Weights of a small mixture-of-experts language model, trained from scratch on English Wikipedia: vocabulary 10325.
Below are experts of layer 15 (counted from 0) of a mixture-of-experts language model. Rows are named router (the router's row for the expert), down (a neuron's output weights, with its number) and show model dimensions 0-127. Each number is 128 + 32 x the weight over its row's rms, rounded and kept within 0 to 255.
Before each expert's rows: a language model's description of what the expert responds to. This comes from a sample of Wikipedia text that the model never trained on.

# expert 1
What it handles: Opening word pieces of personal names and surnames in biographies, casts and credits, such as Mart(y), Mc, Christ(ophe), Jenn.
router [148 105  76 135 102 113  84 121  90 135 112 115 155 151 115 102 147 164 189  84  76  75 138 195  80 138 124  71 178 152 145 152 139  86 121 111 106 109 157 178  87 168 143 123 158  98 104 134  95 146 174  97 202 128 119  80 104 155 101  72 164 133 169 189 107 123 150 116 122 194 160 116 105 100 172 154 122 124 135 110 109 124 163 161 162  87 195 182 123 151 158  85 147 162  93 138 148 164 155 138 128 158 153 101 132 159 102  83 107 118 103 133 172 148 115 141 167  96 152  80  98 149 142 181 126  96 121  69]
down0 [119 145 130 144 115 143 147 120  62 103 140 171  68 196 146 102  99 109 157  48 115  85  66 132 127 140 126  71 123 132  80 184 168 127 125 113  97 150 106 132  92 163 113 147 108 113 171 169  86 114 169 143 181 159 123 140 117 151 174  44 153  64 162 127 108 160 136 143 124 108 122 108 141 134  62 146 146 143 123  88 154  90 167 152 100  96  98 135 100 120 160 134 110 114 108  92 161 125 158 170 140 131 128 141 103 177 147 105 141 132  77 153 139 144  93 175 125  90 141  68 185 197 115  75 151 153 148  84]
down1 [151 127 120 178  43  50 116 170 143 164 113  99 154 161 170 173 178 142 101 113 127 135 133 143 107 137 105 142 100  91 136 149  83 146  72 151  82 122  61 150 134 102 191 132 113 121 128  69  90 151 165  91 138  86 159 150  89 129 135  93 140 143  75  98 138 141 160 105 184  76 116 153 122 119 102  98  88 135  79  95 160 172 143 107 180 112 104  74  86 101 129  94 108 131  91 154 190 137 131 147  97 117 136 155 107 158  72 106  97 190 130 143 146 122 165 138 134 147 109 196 122  87 135 166 145  85 137 137]
down2 [140 117 128 131 106 130 126 141 157 111 164 140 144 123 126 147 110 147 134  95 157 104 200 103 144 147 146 177 195 134 113 152 101 148 119 184 148 143  72 109 108  74 135 140 136 110 131 128  88 126  56 157 155  97 110 166 131 106 159 177 213 195  96 121 157 144 134 130 125 102 143 151 118 172  88 161 155 147  94 164 131 164  90  70 123 117 115 149 120  52 113 131 139  89 122  79 176 139 181 119 109 103 138  49 142 104 153 173 178 161 109 111 100 138 142  51 134 188 116  80 106 182  96 108 104 101 130 170]

# expert 2
What it handles: First piece of a capitalized name or term, mostly vowels and Le/Ne/Se, such as A in Arye, E in Effects, Le in Leela.
router [113 129 108 150 115 144 114 106 186 170  83  93 100 179 100 123 129 106  88 191 108 191 132  77  92 100 169  95 143 120 203 141 154  93 102 162 134 120  75  88 129 125 165 123  85  64 153 123 118 125  81 153 139 121 164 130 124 132 179 112 112 170 134 123 119  37  97 118  93 107  91  98 168 102 103 139 118 103 140 107  97 116 141  93 188  89 187 176 145 109 186 122 114 122  91 108 139 174 133 169 122 157 111 139 154 156 162 126  92 132  84 170 135 171 140 126 116  95 116 209  91 118 117 159 158  83 157 110]
down0 [139 102  58  96 125  83 120 107 117 124  91 165 183 100 123 140 130  78 167  79 148 119 129 155 197 173  68 181  87 130 100 156 121 146 196  79  90 111 118 120 109 120  90 166 167 133 144 137 111 175 125 129  98  89 143 129 102  99  93  51  90 139 135 156  70  96 103 137 119  92 226 167 175 109 128 195 140 126 140 103 160 145 129 145 102 147 135 117 113  84 150 104 166 128 147 188 122 135 156 118 104 135 127 129 180 133 140 180 111 123 110 127  82 120 130 107 145 179 123  66 147 170 103 148 157  99 141  98]
down1 [135  78 103 134 146 122  58 135 177 110 156 139 111 145  89 116  83 185 164  55 175 153 126 122 175 112 136 154 160 150  71 130  63 124  81  84 109 128 129 164 130 124 112 169 104 187 142 148 126  85 106  99 153 152 112  59 118 128 121  70  89  83  83 180 173 145 113 130 104 143 127 171 156 103 126 102 201 175 148 122 148 149 124 194 113 133 114 103 143 148  94 116  91 104 121 166 121 128 149 128  69 114 144 131 105 168 157 173 175 133  82 116  80 123 167 136 140 156 115 125  71 188  93 116 170 132 140 126]
down2 [125  52 112  74  87 105  86  83 102 156 127 151 149 107 142  73  90  46 125 160 114  99 174 111 127 116  92 105 116 116 137  97 153 100 108 196 155 113 114  62 115 117 149 136 160 150 140 121 137 157 135 125 138 165 162 107  98 147 114 123 133 159 197 162  98 113 126 146 104 142  63 132 166 176  33 135 144 158 167  92 120 127 121  96 106 144 121 117 159  98 169 115 154 134 162 128  30 134 138 150  78  99 126 138 114  81  95 106 136 109  86 134 179 131 101 143 138 164 136 131 102  55  92 124  85 167 110 141]

# expert 7
What it handles: Determiners opening a noun phrase, mostly a, also one, this, another, each, every, as in played a key role.
router [ 66 136 191 117 128  80 150  80  95 166  99 120 153  95  72 131 160 142 155 137 192 127 126 109  96 114 109 161 124 192 167 129 149 124 154 161 148 197  81 122 100 128 112  97 112  88 174 129 139 150 135 145  88 153 117 111 130 132 125 188 117 155 205 125 152 143  59 113 107  50 119 139 162 139 106 133 136 131 129 151  58 180 132  94 152 100 187 173 158 103 176 149  95 127  99 100 176 116 109 157 153 176 129 136 113  91 153 124 154 165 146 172  84 117 113 100 184  87 116 102 131  81 118 137  93 116 171 144]
down1 [107 107 102 104 179 121 145  95  74 105 104 150 120  91  76 180 198 159 129 109 103 137 106  83 125 120  98  79 116 131  98 104 103  87 140  82 101 136 158 155 199  92 122 169 135 135  85 140  86 119 163 106 117 147 123 142 136 109 150 179 157 152  89 128  78 139 147 108  76 190 177  98 215 128 179 143 198 146 135 155 141 137  74 100 150 175 135 130 123 143 189  98 136 133 159 116 175 175 146  91 119 126 120 168 194 145 146 116  81  76 165 119 147 131  93 112 135 108 148 103 130 171 148 136  87 109 172 129]
down2 [181 130 183 181 131 155 159 131 156 151  85 171  97 109  83 121 116  75 175 112 141 129 127 150 109 115 188 183 165 124 129 121 145 143 125 115 110 126 131 103  92 180  89 173 180 119  77 167 136 183 115 162 156 166 153 173  96 110  95 170 132 117 114 115 116  45 171 125  78 116 149 105  76 128  94 165 116 111 106 102 220 171 164 172  97 128 141 154 142  68 119 127 152 106 141 132 163 144 172 101 143 150 135 128  87  94  79  88 133  94 148  87 143 131 125 170 110 119 213 119 113 143 158 101 141 143 122 116]
down3 [136 138 128 147 124 169 112  76 111 184 183 122 108 101 186 171 101 155  55 174 143 194 151 152  79 193 133 152  73 128 129 168 120 137 138 126 164 122 127 116 100 145 136 175  65 137 149  99 161 106 108 110 169 123  69 158  68  46 163 114  85 111 117 119  88  96 116 137 137 137 127 167 125 111 156  40 110 133 127 127 115 157 108  82 108 121 103 153  98 116 172 131 103 153  87 185 114 193 160 116 113  77 118 167 127 117 125  79 134 103 136 124 127 140  59 148 111 126 115 107 150 120 169  92 106 171 150 127]